Weights of a small mixture-of-experts language model, trained from scratch on English Wikipedia: 430M tokens.
Below are experts of layer 10 (counted from 0) of a mixture-of-experts language model. Rows are named router (the router's row for the expert), up (a neuron's input weights, with its number), down (a neuron's output weights, with its number) and show model dimensions 0-95. Each number is 200 + 20 x the weight over its row's rms, rounded and kept within 0 to 999.
Before each expert's rows: a language model's description of what the expert responds to. This comes from a sample of Wikipedia text that the model never trained on.

# expert 19
Description: Single capital letters and short first pieces that start names or words, like B in Biancolli, Ca in Cagliari, d in Biodiversity.
router,222,226,196,176,205,185,185,203,207,165,209,200,199,209,192,209,209,187,220,216,201,215,181,152,224,215,183,179,204,167,211,221,177,188,213,208,189,193,201,223,196,213,182,208,227,227,229,173,220,207,208,229,174,182,233,224,182,248,202,236,199,187,233,236,215,198,191,194,222,224,210,239,202,196,214,229,240,193,228,203,189,219,218,184,152,216,196,226,234,192,190,216,187,242,210,203
up0,238,221,194,185,204,204,161,187,181,170,177,203,207,168,181,195,204,174,230,207,249,187,204,191,228,170,199,234,203,223,187,193,214,189,192,196,165,227,220,176,203,199,203,187,217,190,177,226,213,216,206,174,191,176,177,186,174,186,208,207,218,166,218,213,206,182,181,219,198,160,213,235,185,195,255,199,216,196,273,196,210,171,202,207,203,183,198,201,178,198,237,220,200,185,206,190
down0,207,200,184,180,169,207,200,221,193,184,209,190,197,170,230,183,203,223,194,188,197,185,186,191,197,194,189,201,189,176,188,185,203,233,188,188,219,203,191,216,198,186,174,196,207,172,187,186,216,196,197,234,180,208,247,204,193,183,209,207,213,213,226,192,179,175,208,198,155,218,182,220,218,184,202,186,166,218,208,213,200,195,147,208,215,239,172,214,198,211,192,210,179,190,201,183
up1,184,202,177,148,186,211,191,184,194,182,196,179,190,188,184,179,157,195,213,244,220,211,211,187,216,235,169,214,232,240,214,207,167,226,178,230,180,229,213,232,187,167,231,175,200,226,247,225,202,221,197,216,204,178,196,226,200,214,215,191,206,178,233,178,218,186,199,187,216,196,152,193,225,194,224,199,218,193,221,206,197,202,199,190,218,174,196,186,173,203,180,215,201,200,203,185
down1,173,187,202,207,205,200,192,203,182,198,198,200,204,212,198,239,166,196,197,188,217,242,205,241,216,144,221,179,201,218,171,159,201,206,202,175,182,156,207,206,226,219,203,202,194,198,185,218,187,204,174,215,188,198,191,188,188,211,196,222,190,196,233,188,195,181,199,184,218,228,203,231,196,185,191,181,196,165,226,196,189,189,246,207,211,172,155,203,186,202,188,186,216,212,202,172
up2,201,171,193,170,181,179,200,208,184,213,205,221,209,191,223,134,200,177,186,208,184,204,178,202,219,221,195,219,243,195,207,190,178,181,225,178,193,210,242,194,186,243,202,213,208,193,197,165,201,208,157,237,168,253,195,204,198,221,206,206,194,145,193,196,213,231,196,225,176,199,222,207,189,201,218,207,182,207,180,214,190,186,195,194,191,195,203,222,221,221,202,219,202,177,185,238
down2,205,187,161,188,221,221,209,219,221,219,178,202,212,231,193,206,202,218,196,209,187,193,184,206,188,210,206,189,215,172,209,194,213,185,213,215,218,200,149,217,190,184,183,228,259,224,181,183,183,221,187,203,196,204,176,203,215,197,206,212,190,178,206,214,195,185,226,191,208,218,159,228,209,210,215,186,173,175,182,199,178,165,196,194,263,191,223,180,188,212,233,174,222,201,183,230
up3,200,197,227,209,184,201,199,181,200,193,232,224,191,199,181,201,191,166,217,180,205,193,184,184,215,186,174,232,211,191,191,207,163,227,219,145,168,205,175,188,207,196,157,201,252,247,223,198,195,218,225,191,210,209,179,197,189,225,218,182,198,221,277,190,211,181,168,206,220,213,188,187,226,231,205,240,225,186,204,214,207,202,206,178,154,212,195,192,185,163,210,184,193,175,199,225
down3,219,181,219,244,205,214,178,214,177,183,178,165,199,209,176,169,196,202,167,228,221,196,215,207,219,233,217,221,181,208,199,207,174,166,220,211,182,192,209,205,204,189,222,200,198,200,200,214,205,188,185,189,212,187,205,225,188,240,209,242,207,160,186,194,169,198,229,187,222,168,203,203,199,212,237,197,197,190,200,199,187,225,195,209,190,184,189,209,214,174,182,207,182,172,211,217
up4,249,212,169,184,221,194,210,208,219,194,209,199,217,161,205,216,219,217,182,191,208,211,205,211,211,219,235,174,201,186,214,205,196,208,191,190,202,161,163,208,195,212,223,197,203,203,204,193,225,205,158,194,236,212,223,209,207,197,224,191,222,182,208,221,228,217,201,227,186,196,190,218,221,243,220,212,217,185,229,192,198,196,179,231,198,199,203,209,230,190,208,177,234,175,210,189
down4,213,203,153,194,200,182,191,172,188,173,202,183,208,203,192,200,217,224,227,228,192,171,219,199,204,182,196,201,208,177,214,222,204,212,178,190,219,150,232,156,197,211,186,156,206,200,174,165,208,203,232,195,198,193,209,203,197,196,178,191,197,222,212,212,165,195,207,228,236,212,200,220,184,186,206,207,208,204,150,225,194,203,185,178,227,178,201,218,203,193,203,216,207,195,176,198
up5,207,258,241,194,215,217,181,169,197,170,203,182,195,168,185,208,182,205,185,168,251,215,196,194,201,223,195,208,205,167,194,219,228,163,218,202,165,189,204,210,214,176,217,190,230,210,209,179,198,186,206,226,223,181,229,190,192,166,213,186,238,163,183,226,185,191,205,215,205,225,175,202,180,175,214,232,169,213,222,223,178,222,215,213,196,172,198,203,194,220,185,196,207,178,203,210
down5,201,199,213,190,205,194,201,221,174,181,221,197,208,197,175,210,233,206,222,174,239,182,191,169,215,196,204,186,220,211,183,203,201,205,229,181,175,187,173,174,181,190,197,226,151,205,210,247,225,199,212,224,195,200,221,209,196,195,196,228,210,186,231,197,188,183,178,183,195,196,239,249,142,183,178,179,238,186,222,201,220,182,203,179,216,171,205,212,207,204,180,186,198,191,224,170
up6,222,190,212,189,184,188,211,171,224,199,213,198,222,211,192,181,195,196,206,230,180,165,191,206,223,194,206,222,218,206,183,227,225,205,219,188,203,185,218,192,184,201,181,205,216,181,250,183,188,214,211,197,234,220,189,174,227,211,220,191,203,216,212,158,221,241,201,172,198,216,205,217,191,159,223,231,155,182,190,211,201,214,192,195,188,190,188,173,181,223,176,223,195,191,189,240
down6,240,194,190,222,199,224,222,173,180,207,171,207,182,175,233,228,210,170,193,195,247,193,220,220,221,192,183,197,203,201,208,191,180,202,194,209,229,196,237,211,220,194,227,182,217,177,190,199,227,177,202,220,230,180,172,234,177,196,172,179,252,164,192,208,179,173,206,191,210,215,194,204,193,239,186,193,189,211,193,213,188,197,191,201,204,215,206,204,212,186,194,196,218,241,208,179
up7,203,196,180,187,190,174,216,197,209,214,203,170,202,203,210,241,193,243,228,177,185,186,197,188,158,196,160,181,220,178,198,203,206,141,228,211,215,217,204,184,190,185,231,181,237,184,200,225,188,197,188,208,181,218,223,193,173,201,202,213,261,203,210,197,226,216,196,228,194,186,159,181,224,180,187,204,222,193,197,195,157,202,185,229,217,185,162,199,195,205,170,223,237,204,190,205
down7,203,193,224,203,192,196,170,178,195,162,179,185,190,216,166,199,206,192,218,191,214,193,205,200,195,216,173,235,197,226,179,204,205,227,213,192,206,222,206,180,190,191,184,185,236,201,195,186,208,220,217,166,168,243,201,198,195,205,153,167,219,181,193,198,265,198,201,224,237,201,194,210,228,214,198,179,193,200,170,215,184,222,157,220,215,208,219,194,182,214,208,242,220,185,206,201
up8,207,188,174,227,165,166,227,219,210,198,217,237,168,180,208,193,191,229,179,213,197,188,218,230,178,221,178,219,240,208,200,169,209,216,185,189,215,198,197,197,193,196,182,203,200,205,192,173,169,185,176,208,213,195,224,202,179,237,207,189,219,228,212,178,212,199,220,168,192,203,183,261,191,168,199,201,198,193,208,219,176,183,242,224,162,221,196,227,230,174,198,202,211,189,229,238
down8,155,203,181,170,231,189,240,109,197,220,179,214,199,200,205,183,221,214,199,177,200,201,203,185,217,195,181,194,219,230,169,211,201,178,184,258,233,196,196,231,194,197,204,206,183,181,175,214,184,211,208,228,201,182,216,204,226,192,174,232,186,207,218,189,208,200,199,208,231,180,205,214,208,213,201,201,246,182,171,228,160,211,217,217,208,227,216,200,172,172,215,179,207,167,199,222
up9,213,211,202,168,234,211,189,187,218,236,237,219,213,183,198,181,242,197,191,202,208,184,201,176,197,177,205,205,185,207,201,214,141,183,271,193,199,222,221,209,190,217,194,203,212,176,190,181,185,226,171,206,181,208,209,237,190,181,213,207,224,226,197,217,219,173,177,221,193,191,185,217,213,212,231,214,196,205,223,205,195,180,217,189,236,165,234,184,186,211,200,206,224,251,184,183
down9,185,171,201,208,178,165,225,210,186,200,181,214,218,199,201,219,213,167,232,211,192,195,178,209,218,219,191,185,224,206,184,209,211,209,211,173,208,216,242,215,201,215,184,199,160,205,226,209,201,194,201,232,184,175,185,167,207,216,219,174,199,188,209,204,190,189,192,217,225,131,215,202,222,211,184,192,197,227,185,177,213,263,181,201,193,187,190,195,219,212,193,188,175,209,176,244
up10,196,195,208,221,208,176,199,190,254,199,198,211,205,189,210,187,220,214,223,189,178,207,227,188,222,233,201,176,219,218,218,226,175,210,174,204,244,174,200,201,187,200,180,183,187,178,124,191,196,175,200,230,203,172,225,195,208,192,211,229,232,206,214,193,205,229,194,200,189,204,207,225,188,179,172,194,199,223,200,234,212,191,204,215,167,213,184,184,182,172,249,206,201,210,179,202
down10,166,183,165,203,181,198,235,229,188,194,224,210,207,208,199,200,217,230,214,208,204,183,187,188,189,216,203,207,211,222,182,207,212,214,185,206,222,189,211,178,193,190,165,192,165,161,181,240,219,207,203,202,184,187,256,170,176,206,206,216,223,178,195,200,181,214,183,205,224,193,226,165,183,199,177,181,224,198,208,238,212,202,215,208,201,217,160,207,201,183,188,188,210,180,219,205

# expert 12
Description: Syllables inside uncommon or foreign proper names and titles, such as S-we-pt, Sav-ick-as, Was-atch, plus 's and John.
router,228,172,178,216,190,203,186,200,189,228,219,200,197,184,186,248,186,210,206,205,182,179,256,237,218,170,195,209,196,204,196,202,210,230,174,202,183,236,189,208,214,212,182,221,204,220,185,211,204,201,203,173,199,193,180,208,249,182,215,191,207,199,187,181,173,200,175,215,222,207,212,222,194,170,163,155,165,219,182,203,205,181,187,201,214,168,219,194,172,241,198,194,261,224,175,214
up0,206,221,201,193,191,175,196,196,170,204,209,220,212,208,207,218,202,227,186,216,176,187,199,226,225,189,195,201,203,236,226,206,202,194,189,216,200,197,179,210,205,224,190,184,246,217,207,182,216,186,235,193,232,187,224,190,208,236,212,201,223,186,177,246,187,210,181,234,162,202,203,222,242,231,184,192,210,218,163,199,212,191,202,178,204,144,197,193,177,215,178,192,203,176,232,196
down0,184,206,216,200,182,198,186,184,205,189,194,181,177,170,207,191,177,223,167,243,220,217,194,194,222,236,188,198,164,199,207,209,167,220,178,207,204,204,194,198,223,202,214,197,247,200,180,201,222,227,193,201,201,222,216,172,181,165,206,182,225,244,182,212,200,201,199,183,224,200,171,177,226,203,219,173,183,188,189,208,189,207,215,174,168,197,233,225,223,215,182,209,198,183,184,206
up1,194,222,191,164,214,181,196,191,224,210,222,234,199,165,244,206,166,240,231,150,218,236,181,197,215,199,209,202,201,197,191,192,226,179,167,190,182,193,205,204,195,171,179,194,189,204,195,179,199,216,210,189,219,209,201,234,207,210,200,182,230,200,219,177,174,192,200,206,215,196,215,208,161,182,183,201,190,187,203,192,198,187,225,190,193,191,220,216,157,215,241,192,221,221,202,198
down1,171,144,206,166,185,212,191,182,208,192,196,143,215,208,200,194,223,202,247,189,189,219,197,183,158,219,201,207,175,172,189,203,197,210,202,210,189,197,175,181,160,185,208,220,220,234,196,206,209,201,215,191,198,202,220,195,189,201,193,226,208,225,207,215,218,190,226,241,218,223,207,218,213,199,160,161,203,213,245,155,182,183,203,182,209,210,189,202,207,183,203,240,172,223,211,247
up2,179,187,174,196,187,193,211,220,213,191,211,179,197,196,162,199,189,210,198,228,166,233,222,205,186,211,169,198,225,197,198,180,218,213,170,215,193,232,216,178,222,174,172,236,204,205,204,195,175,204,209,162,187,226,176,200,210,187,215,173,206,198,236,203,176,183,172,212,210,174,199,195,206,263,219,171,192,181,184,234,215,193,178,238,190,185,207,234,197,240,215,150,196,171,172,224
down2,212,191,198,214,204,182,175,201,222,214,207,208,231,157,215,172,205,199,191,158,180,214,194,220,197,218,209,204,177,216,198,188,174,174,197,183,239,176,209,161,213,211,184,191,193,204,193,210,188,212,171,221,189,176,207,228,173,195,183,187,212,144,183,226,210,226,200,174,178,184,223,191,188,203,239,196,193,178,180,186,197,201,193,224,206,235,177,190,211,172,218,213,182,209,205,173
up3,211,187,187,191,191,188,215,224,214,202,231,171,169,193,211,187,193,176,201,225,217,189,210,205,207,196,215,252,209,204,216,220,201,178,210,216,216,183,201,236,203,198,241,184,180,204,212,236,201,186,199,216,224,249,219,206,183,197,204,177,213,197,178,211,196,191,212,170,181,215,230,192,190,210,180,178,192,229,179,159,224,235,202,234,183,196,226,202,166,168,192,220,212,197,195,219
down3,240,160,193,192,221,174,203,175,208,211,226,192,224,176,169,222,214,187,196,186,185,194,170,216,200,219,225,181,231,222,173,195,194,195,163,199,189,206,200,237,190,177,180,219,175,204,209,197,194,214,199,211,184,245,194,194,213,229,192,207,205,186,178,182,199,222,194,220,155,202,195,208,244,210,217,183,193,172,185,149,217,163,189,208,202,181,223,230,176,169,205,185,182,188,194,161
up4,222,203,186,209,173,183,199,192,222,182,205,189,198,178,167,192,212,209,197,220,220,166,211,209,217,187,224,212,215,158,198,191,193,225,172,179,203,210,165,232,214,198,201,221,201,200,231,211,224,174,202,234,202,207,188,212,228,213,221,180,169,181,185,179,204,210,177,184,180,210,241,178,237,208,214,190,188,211,187,207,178,184,192,200,158,189,154,211,182,196,184,207,200,182,173,231
down4,186,210,200,223,189,182,233,212,212,189,182,210,198,217,177,227,248,175,209,207,248,190,181,203,169,191,202,198,211,228,194,181,196,217,192,205,204,179,162,206,223,196,221,211,211,196,225,185,200,177,236,204,181,216,200,247,177,184,177,192,214,195,202,182,217,186,149,207,213,185,222,201,228,188,224,199,199,200,221,203,183,198,203,176,152,191,204,192,212,222,198,200,180,191,208,188
up5,206,202,169,169,215,189,241,193,197,194,204,202,187,188,205,196,185,182,219,202,186,245,249,235,210,225,205,227,205,221,230,194,233,224,193,216,214,209,192,227,199,215,207,206,193,210,197,211,195,200,208,182,220,253,203,204,211,199,220,168,188,176,193,173,217,172,185,172,211,229,170,179,179,233,170,205,220,180,193,178,208,160,231,204,178,163,177,202,207,158,180,200,230,203,184,175
down5,192,227,194,177,225,210,204,191,194,205,189,172,204,178,201,192,205,195,177,175,197,177,162,193,161,201,210,198,194,212,202,195,166,188,206,225,182,227,225,193,193,225,232,220,149,213,182,214,204,173,172,190,197,174,157,207,187,241,216,212,193,206,208,186,195,224,190,201,179,204,203,180,194,190,173,247,217,175,214,208,241,211,216,212,226,194,207,171,200,227,200,190,194,182,224,186
up6,202,209,202,219,212,174,189,208,163,211,175,202,212,193,209,178,170,200,203,202,210,195,262,232,236,184,217,229,188,165,215,207,203,184,183,194,184,231,172,199,170,201,185,163,220,197,216,174,204,239,221,181,218,185,213,209,228,183,210,215,205,190,229,210,217,206,155,194,203,208,208,191,179,208,208,207,208,214,188,173,197,171,149,206,183,164,224,204,182,202,198,208,220,216,194,176
down6,194,207,196,199,185,204,200,178,189,239,186,182,211,220,200,165,178,247,230,216,175,180,173,195,180,228,170,200,187,202,208,214,183,195,162,189,188,186,203,223,225,205,215,211,186,195,195,206,234,205,188,214,198,185,183,194,214,227,188,189,200,174,193,168,207,168,187,169,192,203,225,207,224,198,186,179,231,200,208,208,214,179,204,217,191,191,199,170,219,191,194,216,190,175,181,225
up7,175,211,168,231,172,185,182,238,177,230,216,196,201,196,218,238,192,206,194,226,149,178,209,213,209,225,222,207,203,239,198,244,183,222,176,200,198,209,198,175,216,192,184,201,185,206,195,230,165,160,225,183,190,191,179,183,202,186,191,223,185,186,186,172,206,194,187,220,222,168,182,254,214,219,192,167,189,212,207,247,198,209,185,208,203,195,210,176,215,204,188,238,199,208,194,194
down7,201,193,196,200,200,215,200,217,195,189,185,182,209,196,188,160,229,206,216,226,208,170,238,189,230,185,213,171,216,226,211,182,209,136,201,199,172,155,193,187,215,206,177,188,186,203,189,193,215,194,224,192,204,190,203,240,200,216,225,227,208,215,216,198,206,216,223,171,206,225,210,217,205,224,203,173,217,173,215,196,194,218,231,206,228,222,205,170,203,161,206,197,173,198,217,179
up8,215,203,202,211,153,182,190,238,229,226,219,183,197,186,207,197,219,193,214,234,191,194,167,200,167,155,224,197,227,213,207,204,225,198,180,235,145,217,182,170,218,156,227,194,209,172,209,216,206,187,208,200,212,210,183,212,164,234,216,187,207,215,202,191,180,174,205,180,205,192,189,212,176,190,238,188,177,193,225,161,217,183,218,174,223,227,207,197,161,211,209,190,203,203,205,234
down8,211,201,179,144,196,214,198,211,167,187,185,201,210,171,199,196,228,174,180,200,213,209,217,193,188,240,193,203,184,174,215,194,182,191,185,213,215,176,212,220,212,239,190,214,240,200,217,192,202,207,194,206,203,238,212,148,198,193,166,203,212,197,213,228,236,247,234,228,226,189,209,212,186,240,199,218,213,201,190,175,197,203,200,217,194,226,205,209,219,209,184,180,198,201,197,221
up9,228,198,174,153,215,239,182,192,205,184,203,225,154,172,204,202,206,203,215,208,193,228,204,193,217,195,223,212,193,229,193,191,157,208,193,216,221,170,201,203,149,185,213,221,224,211,173,200,215,197,201,204,169,169,175,208,226,228,194,164,193,154,175,212,199,224,196,215,184,210,222,223,210,226,189,182,208,236,181,189,205,206,212,167,181,222,206,209,205,191,202,226,231,166,233,216
down9,171,190,190,195,185,214,172,233,216,214,208,187,181,183,197,228,212,209,184,229,248,192,226,210,183,203,193,168,175,185,184,200,198,220,177,212,201,183,232,209,203,202,201,219,197,210,214,188,187,190,203,160,168,176,189,206,181,198,244,217,175,208,204,186,184,214,180,210,201,169,179,211,209,233,175,189,199,210,181,157,184,222,226,207,184,186,191,210,222,207,173,216,179,199,252,210
up10,189,193,207,174,198,195,183,204,169,224,210,219,191,192,213,207,206,215,239,217,225,188,204,173,219,204,210,179,180,184,201,218,210,218,179,239,216,228,162,221,221,162,245,203,212,198,174,203,197,220,257,165,202,210,192,221,224,189,214,199,205,194,196,205,158,182,225,211,163,220,237,207,205,192,194,190,227,219,174,218,213,184,196,212,170,176,170,212,191,195,165,185,175,185,203,228
down10,151,202,179,217,163,192,248,188,227,194,209,227,223,215,214,220,151,177,209,190,206,180,227,193,185,173,194,226,213,197,188,207,201,220,189,219,226,200,165,221,219,188,191,221,193,199,201,170,201,209,183,145,196,213,172,195,190,180,208,203,212,144,218,221,207,180,211,215,174,169,228,224,211,206,200,193,204,206,210,184,198,210,206,175,221,204,234,194,182,180,193,180,221,199,200,185

# expert 1
Description: Pieces inside rare or foreign proper names and titles, often in species authority or synonym lists, e.g. chy, rain, ksha, ucci.
router,222,211,193,184,193,197,202,175,151,184,187,198,195,195,186,184,219,178,209,151,178,216,205,224,195,199,212,208,201,214,183,165,215,208,211,207,199,182,236,230,251,214,177,176,209,202,198,195,204,196,242,224,187,207,241,200,203,177,180,224,201,190,199,170,161,227,184,171,185,190,182,203,198,192,214,190,233,206,183,188,233,236,165,164,236,231,205,211,202,199,200,188,245,198,219,189
up0,185,213,199,179,228,184,182,179,183,166,200,226,214,153,186,199,237,162,197,199,204,184,204,190,219,199,209,217,208,192,173,219,183,218,184,165,220,185,198,201,239,246,197,224,219,203,204,165,238,237,192,250,209,202,188,218,192,157,187,232,204,203,192,217,195,174,186,217,191,186,175,197,209,207,224,198,208,139,194,203,187,209,208,192,218,214,257,172,189,216,202,226,196,210,203,199
down0,204,198,189,173,248,196,193,199,158,229,201,156,212,214,158,241,207,206,191,213,200,205,234,215,199,166,173,211,202,189,185,175,218,184,187,202,195,198,205,218,188,235,215,208,188,182,175,195,219,212,184,239,185,198,175,171,223,209,206,223,190,206,193,220,245,202,205,202,234,155,207,187,213,159,201,204,199,206,182,211,166,214,201,206,219,219,199,176,212,214,215,225,167,214,188,184
up1,228,202,208,207,222,208,225,193,224,199,195,178,216,196,212,210,245,177,220,167,185,189,159,228,182,175,194,192,202,198,186,160,192,218,189,220,216,179,249,155,208,206,209,210,194,184,194,194,208,188,216,219,161,230,225,189,206,214,183,197,165,215,205,226,201,193,192,231,216,223,190,233,183,184,202,205,212,227,191,195,215,181,235,178,210,187,187,221,199,190,213,189,241,193,174,161
down1,162,209,224,206,185,176,221,241,203,192,198,201,209,204,210,192,206,165,178,174,203,223,184,183,192,163,231,190,224,213,190,231,169,206,217,205,173,204,201,159,211,176,230,204,196,199,225,225,184,185,195,209,179,166,206,205,209,163,158,192,183,205,202,212,189,241,199,239,194,225,209,205,220,178,197,191,230,171,189,203,211,201,201,226,198,161,191,205,194,227,203,205,173,217,204,182
up2,217,171,227,231,190,190,162,232,217,218,184,179,210,188,213,192,188,226,143,174,210,201,216,203,201,189,189,199,185,229,176,159,214,203,224,214,210,131,194,228,219,204,207,238,241,200,157,177,191,214,188,198,196,174,213,210,206,203,212,196,213,183,225,179,180,184,200,226,210,173,199,211,196,202,173,189,230,212,194,198,196,232,163,177,205,211,228,228,201,169,211,182,227,161,172,199
down2,219,195,202,190,205,209,169,181,223,207,189,221,236,169,182,214,200,214,182,178,199,187,203,192,160,224,209,210,200,210,223,219,202,241,186,171,183,185,214,218,222,207,224,214,242,192,176,221,171,180,241,175,205,181,212,208,238,198,220,174,196,188,231,162,182,200,206,151,200,210,197,183,191,211,216,185,207,219,189,211,143,231,193,193,178,196,186,156,215,184,176,211,235,221,186,203
up3,202,204,189,195,184,198,216,218,230,194,187,220,204,211,210,197,210,229,195,192,205,219,206,184,224,204,238,188,196,200,187,198,215,207,200,218,189,211,235,204,156,150,192,203,181,219,221,204,197,175,210,198,179,214,211,216,182,223,162,242,209,186,161,220,218,214,173,220,189,216,197,149,198,196,225,149,212,236,204,178,192,190,190,184,182,203,192,210,203,209,201,174,224,183,195,200
down3,205,194,215,217,163,209,209,180,235,189,215,222,211,222,215,225,219,220,237,230,207,210,192,194,195,210,200,200,188,243,181,207,212,195,200,225,236,186,218,209,168,165,204,217,197,190,210,227,212,227,197,192,200,216,227,197,192,249,199,215,198,214,203,227,213,215,200,244,194,203,174,188,203,153,172,175,192,252,206,186,234,220,214,212,194,200,200,231,160,176,200,170,203,175,163,178
up4,201,194,198,196,188,192,205,195,189,177,200,183,209,176,196,181,210,218,174,175,219,198,212,200,198,185,205,237,223,221,195,201,209,205,206,196,235,180,229,199,213,199,202,151,213,198,216,196,219,187,195,175,228,216,187,205,231,223,203,174,221,199,242,220,160,190,206,202,205,232,177,175,199,211,219,198,222,209,178,177,204,220,199,156,181,239,172,171,190,237,195,188,205,203,218,209
down4,180,197,183,208,148,231,184,231,178,218,171,187,218,232,231,170,205,196,171,179,204,226,219,194,206,212,224,190,200,220,209,211,189,242,197,200,204,184,182,222,249,199,185,203,205,207,185,207,207,196,194,194,170,182,179,213,223,204,224,183,199,184,194,221,188,176,189,228,201,197,198,162,180,191,204,202,171,186,201,174,180,222,204,198,183,200,208,197,188,189,180,192,192,209,191,201
up5,212,223,221,188,188,209,197,228,207,235,204,230,152,184,221,184,184,171,190,180,204,210,195,236,196,193,191,232,225,186,197,198,192,166,232,185,224,196,214,179,209,184,180,197,172,222,188,238,199,161,189,226,184,241,231,238,192,194,195,245,191,177,215,206,191,222,183,169,188,199,188,201,209,187,185,197,183,211,205,185,189,200,211,200,220,217,227,147,225,223,204,205,195,191,187,212
down5,197,181,200,189,217,246,192,201,224,226,239,190,190,227,182,215,199,228,209,215,227,201,197,194,198,208,218,169,173,158,227,270,211,199,181,206,167,182,192,173,174,204,171,179,168,149,195,190,161,206,216,195,188,197,195,215,199,183,186,202,231,233,188,209,209,213,198,195,197,201,215,226,210,258,215,206,188,190,185,211,180,176,158,180,185,214,202,208,217,202,190,147,211,179,196,212
up6,179,171,167,204,207,182,188,185,181,226,168,250,177,189,222,225,229,175,195,200,205,254,176,194,213,188,208,205,173,191,202,206,201,232,203,225,210,214,192,213,191,226,183,219,186,193,193,188,220,178,211,187,199,202,214,204,185,176,190,251,226,212,235,178,208,191,171,194,177,214,189,199,192,222,164,190,170,217,184,211,213,172,153,184,184,215,197,172,209,224,201,219,212,185,216,214
down6,193,222,186,199,210,199,203,205,173,164,200,203,207,175,202,213,218,170,223,198,207,215,187,201,193,207,175,228,194,215,162,182,231,240,177,206,231,186,175,217,197,212,215,148,185,198,242,149,200,215,174,212,178,204,214,209,208,212,178,218,194,209,227,213,197,148,171,225,242,202,177,219,200,191,191,178,177,215,212,207,182,182,197,206,211,209,212,184,200,210,188,203,185,181,244,208
up7,193,200,219,190,191,216,230,189,212,205,211,165,190,207,165,208,158,207,217,233,181,190,235,198,186,175,196,171,203,185,213,248,160,219,210,201,204,203,215,174,175,208,181,198,190,243,172,168,207,182,206,177,213,202,213,191,242,196,198,212,198,197,194,170,190,239,182,186,190,224,194,232,225,234,199,235,164,199,258,198,187,176,201,189,208,191,232,230,216,185,194,190,202,224,232,194
down7,175,189,189,185,152,206,182,173,213,225,224,197,199,186,211,207,204,206,197,232,217,187,209,204,177,208,207,174,215,179,220,213,218,177,205,241,203,217,181,155,170,228,186,189,188,184,212,193,193,199,200,198,216,220,192,213,194,227,220,171,180,215,188,171,212,226,197,210,211,189,193,239,216,201,212,227,198,208,184,205,211,201,224,203,180,218,224,193,185,192,182,173,163,213,199,194
up8,203,201,194,190,190,183,183,232,177,214,189,220,164,230,183,197,189,186,229,179,194,168,199,203,162,201,218,195,176,207,214,175,192,226,181,213,201,190,231,185,179,201,187,205,180,180,203,188,228,189,191,212,225,205,214,198,201,161,213,216,203,199,233,158,199,204,170,218,200,202,206,184,196,192,223,213,257,189,213,220,163,212,192,161,175,237,227,170,212,183,202,220,245,208,212,220
down8,210,223,183,236,225,177,201,213,160,201,196,216,181,231,189,194,227,213,185,189,197,218,187,200,185,183,191,240,196,205,215,220,249,230,233,220,203,263,192,188,197,207,209,184,183,216,195,151,218,212,189,173,228,188,182,206,187,177,179,183,188,225,211,208,182,213,201,216,176,206,160,188,156,221,175,207,213,204,186,232,203,177,217,191,221,182,215,194,178,188,183,171,191,226,173,198
up9,209,195,205,192,181,200,206,132,176,159,219,225,205,183,223,177,212,193,227,204,181,200,189,196,202,205,223,214,223,198,185,190,235,223,208,208,198,218,215,217,226,203,184,201,230,174,199,211,226,213,179,179,190,209,232,213,186,188,162,189,206,185,195,211,184,212,215,199,184,195,177,190,207,188,220,153,209,195,173,183,220,214,197,196,186,206,194,214,197,187,187,200,243,190,223,169
down9,195,230,184,222,239,182,201,171,221,236,207,235,192,215,192,189,168,198,149,217,191,232,202,239,200,164,190,182,201,179,169,202,174,194,205,213,183,218,181,177,189,195,174,200,205,206,206,200,146,214,167,204,190,194,193,206,210,207,173,201,196,208,202,185,166,209,205,197,234,161,204,188,216,262,198,215,193,182,194,197,179,181,216,196,191,194,204,210,209,237,197,224,197,205,209,200
up10,184,207,189,198,198,196,239,189,157,167,215,189,189,205,183,187,190,233,210,202,191,176,190,180,234,242,223,200,196,199,176,224,209,214,215,209,167,160,176,201,174,202,203,202,221,221,250,211,186,242,218,182,200,183,190,230,198,156,202,210,183,206,196,201,185,209,241,200,187,185,217,191,206,189,228,170,229,225,232,218,178,206,253,163,186,172,212,186,209,198,194,208,211,161,188,213
down10,207,196,205,232,205,193,200,180,178,190,208,213,201,202,195,187,204,198,154,194,183,204,183,169,213,202,171,215,196,205,196,186,222,225,218,216,211,197,213,186,171,169,213,211,214,202,222,162,207,227,182,210,193,256,223,227,181,199,186,184,201,197,191,225,208,220,202,192,232,195,217,203,180,188,179,179,206,213,227,193,169,176,203,199,210,197,203,178,251,210,181,231,211,144,192,190